Below are experts of layer 6 (counted from 0) of a mixture-of-experts language model. Rows are named router (the router's row for the expert), gate (a neuron's input weights, with its number), up (a neuron's input weights, with its number) and show model dimensions 0-127. Each number is 500 + 40 x the weight over its row's rms, rounded and kept within 0 to 999. Numbers have three digits each.
Before each expert's rows: a language model's description of what the expert responds to. This comes from a sample of Wikipedia text that the model never trained on.

# expert 13
It responds to: Past-tense main verbs. Past verbs and participles after a subject in narrative prose, such as said, announced, built, published, was.
router:483550477492479480510517515544539573476494439469439544521539540557496514554436528512453550441503501547541507516488510479473503496531454526552519452492549496544512491576489463567553545486568557492522466473490428492532478556479466466539499472432513424405526567497495504563522513536530501475564428495579544493498526532534515450480490502456480507523518607557452424582490466459522485532548
gate1:562471491461464501515541494529473536490569473512509559530533473434433523557492497562533497498464452453441544503451557491615486528459558520492540561502486453525432437535482458473564496501535394599479469475530541527504470504504481497563486509539570456514459561490532532544554520471464510508474536475450577461469502513492509491455484426484512503539503485510550551533448547462553553456496
up1:468606527513497568516471424584509476426521605552469542489528477459448481443509533469521483520488543458517500492440547503588523494526544496512531531454463504495479417439477530480479550524461407510427506486483560563469494552518503487500511439497549496489506519494527555476531546484499479577409510481499547561480492483519461477481438506542502457527533496483549540490450498466541546423486
gate2:514477507469480530514547554536539455494512490520514550522528560533539543473434549552403548508504424543496526522469514494538511486501464527499450429508510473479460444566555471516443560488456529489492530525536480529495512511418453465520451487509535393471571597520509557527561529505500525482505438501468550487467510488605497501463532516523432502594469586508482443546495492468474466538519
up2:494559451470535497525444522507519543483480462525464515548493538556503603500507461449588503517529491477509544461549547484432471514520531437405549522554468514514489508496541482547532514486578542529512500513444448494439515464513539517509539474407490493457456486465525475482441452487556488446526490518499478523475533565428460513491395528469495463475526471473440431513406422553494509534540
gate3:545486446497444547542516513523538571496546480523481556511483501469455502531424486496511541478513474487584547500476531442537468448499463527520556536467542504586507493578535499482517570528399469535426483529534481525493499504482473551547567494520563491493515570473501522485462491518497507485390556528496606510495460510486514399431526454523507500522529563461472548519439520453531451540520
up3:491504447571542551497523501486562471506486485469514482495469572557538508475448484406505570451499457566577516516594444489376482458493455474551490438495498512492544551499461506503528491496469579401561469510490413481506497555520491548499503504489476492508481501454401501497471468503508523444557460491489492451564476484496561472510488539504435532436485493556451443490510490493447480484486
gate4:501471467505471526536542447519508542496485474486453531424497496553504481441471481488531553533516432559516514488470511505468521467577368519518477466555473529580480473470497477472569486474408496456450466462531443476543493487545469487476477516440457488392537489557430526539514434511460491448505439539497554466463502478528531486503514491454407493490501491441520457567407513460523521526505
up4:494459435523460536526583490464481618541494513507510502500482573512480532446448456401526501420521517515466472516520493519439508443540513492483467463461475494530529548491540437483486437453527584472478418559513408455542515528543515472502503517493435481456531441515471442455478478522469506430512433468511559514562522508460519463488508462451523464494539486520462489537464468492436474533415
gate5:476471473499464493491454437518472486466536483487486461483541473466421512495518458474477515447481474576483514487495518587459562471543473535551430491531479516495463557464418510493589468486481572446556507526538459444470487480430506574538450448560492439538542468472480426565498508562497574480449529434557549441462558507538457466509454538490536547492517537498532450473507543558462485507512
up5:537475456459477530464555523542430523515477508523479475479483492503475540470487475405480517490527429454478424479492452478490445526475479483499445502534526551540505484496520485436464411571480499531557484472502499454439556458472496449480475467496524460528482552524521590529594445512530463506597537487510479534492576487501544358513501499475475435478507531443493495473519533580569481529490
gate6:496567508542505621523545511539488468554462530544531518431415467523543472565543464483464531493498520510443509517505609509510497537487534490417548486527492485505487467462477562501488481457518459455461513512498505458429485508503544516500569502511523544503564452450510451487448516523462503482461563491483494403481533467488629462488485455511492514523447476498470427513532488567457492438431
up6:462501547535499483569586562438546451555465535539518460443534563602505480479412558534513528488517441478594580496568472539522522460547508471495469468478543488488492491477455451456499512474495493514574510498527510486492478544453435480458508501512441461511478526475469577409521483536471479502510482516456611529517455521557437491529483516501460453475516541505465539540512483552509563498506
gate7:503590480527457468463477529566505489500447552458479486542479515443547510512542509418480504496419506430524528422547512496439435549506481593497459470517431523533482487502484480546459488497559551468506530488572403487461479475447510445536483442493447490465528536492515509475538541481458423508480526511501454544526493512534544521456444571457495423575515480476497453526497454549489503498593
up7:602490592482498495537445437511463539528551566572471546442515490465478406468633501545471570543509572470473500399487501526511511526483488458465472512504511529550473507502486466563515486494449553551477536466464478449448456480464497528427493522450555503517533501492528566468505520507492518484477520586473556445539492538505493518385513498494507501489522476505499523455493532483505505452514
gate8:493516463465488474488500527522508493452435545440488487521450544576484504548543487503528533430501382561518552467519477507448499436510458533561492476562517488525497546516482468498489526459511594437532483501547464533527542532505480539507481494512574454436506531533451494474565510462540476458535454463478575483539543511553441447410457436420523493484569515537460497559448501430471518498514
up8:497540508442557457473504495530478480501458486529509494533405481592530472534511477486503534507429399461481499537497480484528502529610551467446439510577500531485534537525472441436527543489523432514494440533550451568512488522508508472446444525517537550535498498491579443452525546457486554552485561516493567548459556489470503505549542507544445460503499445450528518467519517457498555490437

# expert 46
It responds to: Copula and predicate verbs. Forms of be (is, was, were, are, been) and main predicate verbs or approximators following a subject, e.g. is revealed, was approximately.
router:529490542516482535463523526587473512495392444440485499513579507480457486540466555466453450487494538484473430472558499509464553560471488543514521424485501494527537524652512487499494530454531497504524536555446447539550533546523523507503475510484492447445528525488561539519565529539510469477576415503497502495508511565492463525470485513447489443499503610539464466499463445517533470514505
gate1:395574457458544551496460444525445519493543517514495508446460585592514503505509526462566521524458527534514496528482558463501463507459524477466549465484532496553545506547422564488429570463489486507537463543463599493441456496470547451543514542421469564502483484514493485540480505505513446497520464472520492531461573454469537475457575513479475464507505502522485539520490508505482402571497
up1:471505570462574490589556530524467537509492481489528509468464477596519542415444513537476494532564447450418479469458571530487563498447448500542517498436492497541476529504485505460518430519514515505494535458469480453525484461508506478427521524486486509464521596601552449527508525568494520528503471441444503509468453513548527532474436534477512460456449440480465537543495574461533479521518
gate2:521517435541417460526467482506490525449529571526548501541542476471485463472525454509451522518494501573429515545557471452464484554514504467439460535517564437485538436586531513488524563544501562490516537552451571474513559508449479518553501487536533400544580491555527517538551520512550452524523522425510462515496482508601518486513483560511471478486486562486509497533517413470514523514496
up2:511478563550429510428494469478418506506506543436425437442531551526473539510481512592530569514482458507593465584430531525515525471463419513543501490467490503513473564469530477490443440478472492536547490488552505547494513534535447570474428478455501493455495492522535500553526489489537511559503471609553479422476581525506538507493476529492506511532529427509524511499504463505516476533504
gate3:574546469505462499423464500487530525586474497477500445546508451467379512491482536496474478518482524451474473468463488561460489517518484547449572503523513452581479472484495445508490514477542512476496524528501550487461484517533470530464389531578485628469518499522538528456505517501520519508438503366503487438480511514482476437517483523537501488530487542482559498444420532469549477499470
up3:503520480561536501448503433482463477489540485496500551463487490487510523510547536485436493483522545476478486533493492538457537473551547582457544438572579463444569522523512425480470462462523557467560532550518474597544473492495520480477449524493523563495500475480541575510437547497504562582454494437440463515470574465483488527500512525494564392494488557548520430535523501553515477492478
gate4:476485509489474467512555492519468514463515531512544436495539487479494454482523541487507460443495560563427496427492515547471498508528509467495454398508443561567584531506531508449511484493559467522462491506508434493487488536492535484444474632457518514491555484540496506568522520566514476481504504499528513491492428506546484521579563514497560460570544538426423482498524496453421442425486
up4:498501523505503457460524495575447490510507539565490548541490449506471494443465470550460556463498428405576475480462545484560481465449499540537501511505490484448535494428495452558399418457527513554556599541459452503440459562508500488502457517533527512498498497450582503453484466475522481514459559436485499511515576466535518535493421480478468519509491502413571483492511514539511505531507
gate5:518449486551524506481507499476498498379460486486510514620455518481465427497573531510484466515496490506437444517557450479430485594505538517464459524527547459520567447527523421463465576539515557487460510484442555443542490489478474532515550422503475541546493491496501506515521564547531432483513456532493440432463469517510430469453547468482491463488516533526571517534543469487493461492486
up5:481478521454517531462524506461425485441475457523510496538426489497426450514510526465507465498426497488400492525419470432495503506567508538535485549533535483454467478484518509478499473512449590547503569482461634444486452480474499475521519483530518505497473474508534468530522504559555493515468557511474425478459510528543370437479517463452531541493504531485606511547502496486508490491464
gate6:490421533531534515484467525537506487531402536499464540484557482469446433468564527529567481473541542505498560444461526440527450412598502557488545543482533442449438459499475453506528511493463519498500498544487483464489509511500546516590506517450566526502489499472498515573489478510491430468488534518542479477425592537513466492475486452429607504450510521550517519569497494511538481526514
up6:527538527546472472499536464471467522540509534497471455468524478529552546532464512432469499489488542483527524543552493489480487477435535541404483422452522511531520578548538506531366479502572574444550540546510434485496528535576530440473430481493568539495492559487528511494459572438528457495500464570483524554498489506473467538509471551481453491597550501481452481471480471543502521506482
gate7:483447565436521544514453482524474467517445498599557491540461461549505509498546481482455599539510469513477521478543529529483510523439451597524490489505449512510559481527529433476521510545463536502520598554412496446518559498489501496492468492536499504521481544434520536550588471530474443589493474486531561463483555498568523512527462460508424562526523523470451492493508474481497459458558
up7:459529460530469485502595474519552485545477515587526511513547481604579488443510487471508415504475454482491499511517498450461466469522532591473525492483492456521418514516501505481512508498518494594501476497577490555509541413492545519616495468493436528524565512491603519454569506508514512469523459511442446506524480541524458510478510538542504537493453502495567582528530491504514531540490
gate8:461487507522548475524492534509607545450554504392472488474479599446498460505476481535486479498517446578468504451449536520476551516431432471546563394579522531490510557554508518512521456470523584580506505485523451454457543521478503520508454564501481442480466522473495486500485591522510541523531497550505476483544485512506496519538567474482470455556471497528438535501505486554521540460498
up8:471482534471525466573504518541459493544517524429553444537547547450473495545487532487489412456520493464492454494561525492473576569443467464491533485555532492540559596546547499466523478525483528556480530553467504537488511504448526539492433522580489530516485548510521527484524546505468575517478536522489463488453542544499470501599526498519569481505459544432449540535454433569457478489421

# expert 16
It responds to: Prepositions after verbs. Prepositions such as by, on, from, at following verbs in narrative biography, plus mid-word pieces like contribut-or, rem-ark.
router:545499487490495528424521439520473502483426472471471471445535520462516488535496570460478561467475489513490481482430477489450508558453479545536509479501498468498514446541421493607477495383509481449483437512509496534551538475502435457542539453473493462465558582469523437534491536529479476502523492459527583481452540565475477502416551538451538540510495536535442509481429494514559473560519
gate5:473500444525531528530554473496516544457449502425473512471497477436561494551480583437492492462572562444551513469503556484510493520545500513466456463547461503505525484527447490474524492487561460515484468455569473575584547506483485487443465536499489491500453608586530554540519503520525473541488475495446573570483485523537493450408524524451487515453487524565506538464434473515574485466514
up5:443534498472455506588449441482522498547557430490546527460493474457551547490482522476492523584484431489523609488449538469515518486539536501498472457460522466498471448575461513540521501550482436494539480505519474538541534511461507497487426496463546522529488484437495473540441463455567509532538506550525560476519540492581574502468440496428478465555475517514545459531489514523603430489533
gate6:471550521444543507400470498503546534430488459528459539475531551430530507494478537483525528542566517541552495466505500532513458583493475542536507458482512502477417423436450501534436549482467516442470469539554542605467545498534507499496523524441509471436469468514549506476501522637480489497450525482580522489535498512512457534449481474480527502448520534503457499526445450518569526500532
up6:464554487544479485402495510504471485544555511530443459623542496477548486548489452537472596419508472453489468518536470549505485498479449469463522503534466567537499447523517444537517550504484553464591474467525513451470506513443502443466520542503491516594532473537448529539498450424499478445563482563465504530515561479515557476450554474514485506546464507547482507528431525524539497528536
gate7:465435541489547536457541496497533454471489523504470481516497564464544501475465475507465515452612493484517499488428502556503495595433428495516527476527469480563529517465455512484493559505481492568547443512457458531520497512440394478526507518509563524507474566559484507538453520506464505542517522517490523517475486501482533488439558552465546531509550558563558390484503533550462429579532
up7:528513471432515404483477510521511441573492554569512475540454479508509450515518445537483434548448519529528551531509525458495443569503499544504523504538435547458503517513457472527575514476431526503489476542527498432479489533553475426485517487538505454558483495478449575482533589476417534486439501515482488496449576543500530526575452497478441459538533473468509540516557523424545438520491
gate8:475495396504495449457540498543548445476475492441493443557492527464544485496487517488638475450433540526489498491521466547480517585510536529461551519526562512541509479472497514499467469572462502489485529476471476538562544469530548479516516450547454485434536489526545434441578501492494519509543497477569473494556460513500487419522468558488505479514491502446567449434542465527590526512548
up8:456468424451540478500476487489532564513483501511480464448518552533522490478507538526566550493425453507487514476433418513519510513527533537512514619508434531424381509483521438644545521446461473406475501481525516516464525523513473512496461490500513496467553481524440571503514564421470532473502498467541515536489476477521505461465520526471504543482436495478518515478544502440520488487458
gate9:458483567505426465412496498490503511456495495501522498502564549479552491479502533525471535439529455488451513528516449456454492467460512572462499439481480429484501491557480495609483439425489439517487552494521518564511583444504463548483500504461520461567532528452529476519557511521535524517510505542495575515432526559478474562475428444497507477500444581553467514521438513442472459564526
up9:497448460574446470544550511504413592557548526449498500512465540488535418504479458513509512506448501536503490490507517599488513486502526482553546565517460547585455478489583505495494450569523460474552468549465542493534508551550478471519476459537507528574443478566438437467464520501536519555500473522473475459543492526529604476476532533533456539489519531511524433488489468481435449513491
gate10:444429493437452457489527559522550479505414499535550497513468537532498571460463564450548504474466468533500489490468468499431510603450480531595505519431494482548542539561526512526466466504530527506514466511521557443486516490435503445517442392459540481495528478561578504560507451500531502471560486479512536496447544522503586503460469503492467459523495498544486561555481529500538454460510
up10:522539428518519513508500502480442569509494491446530520511438493639509494495551436487536449488504497503543515551526479500526467496545548491450537488465527578569486426435433472484581533465466568414474483469477503497482453580534560511516546473500464534467458547426505536447565482504537440486483455515491479580493450564557487534530519476490475477542494519434557472484491506483505535510476
gate11:497474553515475490526510498474485530499475442455501360484506504456555458516477529514563472504499498528494513547415468473470444568451457516434518504507446489507579501524428549525430492390500476491479447445497443517589507494495462448456517476487500466494602453494526419506524508511468546508473472448538483458470499517494530519518525548468482481443504541571499513461530515503618486525506
up11:498510512524482532505476603492555443561492476455481427506486542435490472499490515508484577482460501508490485545485441496547472487483416588473468425479410460522585458528475533413505530494550497468524431508478468511594504460469467484478541438539543501495525508525537549449499510442529449520465446460452560436501567523490512436542545508508492513504489466522552476466543480454534493419510
gate12:513535549508538477500449508503523496487508484492521473530564596451564463549489514518420481479428483432498474523498448438473500563481428468513549530514508518585499458483473578570525567515559455480505464464524461501465550481458478479480509506468509512432460536494517421504558500450530543527539551519508486544513502447586413499446552530476493562478478603491530435510459489484518555524532
up12:540490525497439561457501497528515503483572565499471570495516434536497525433474540476511481477487505484502505465525579606515569485516521463539514494468434537491454526448500493408522575465548516480517540500503486533555494550517498540535481537496496497502461495574530602500454501432503489559526498518531495543421487469512558511546538554549502494521500464496610479514512588420522436455515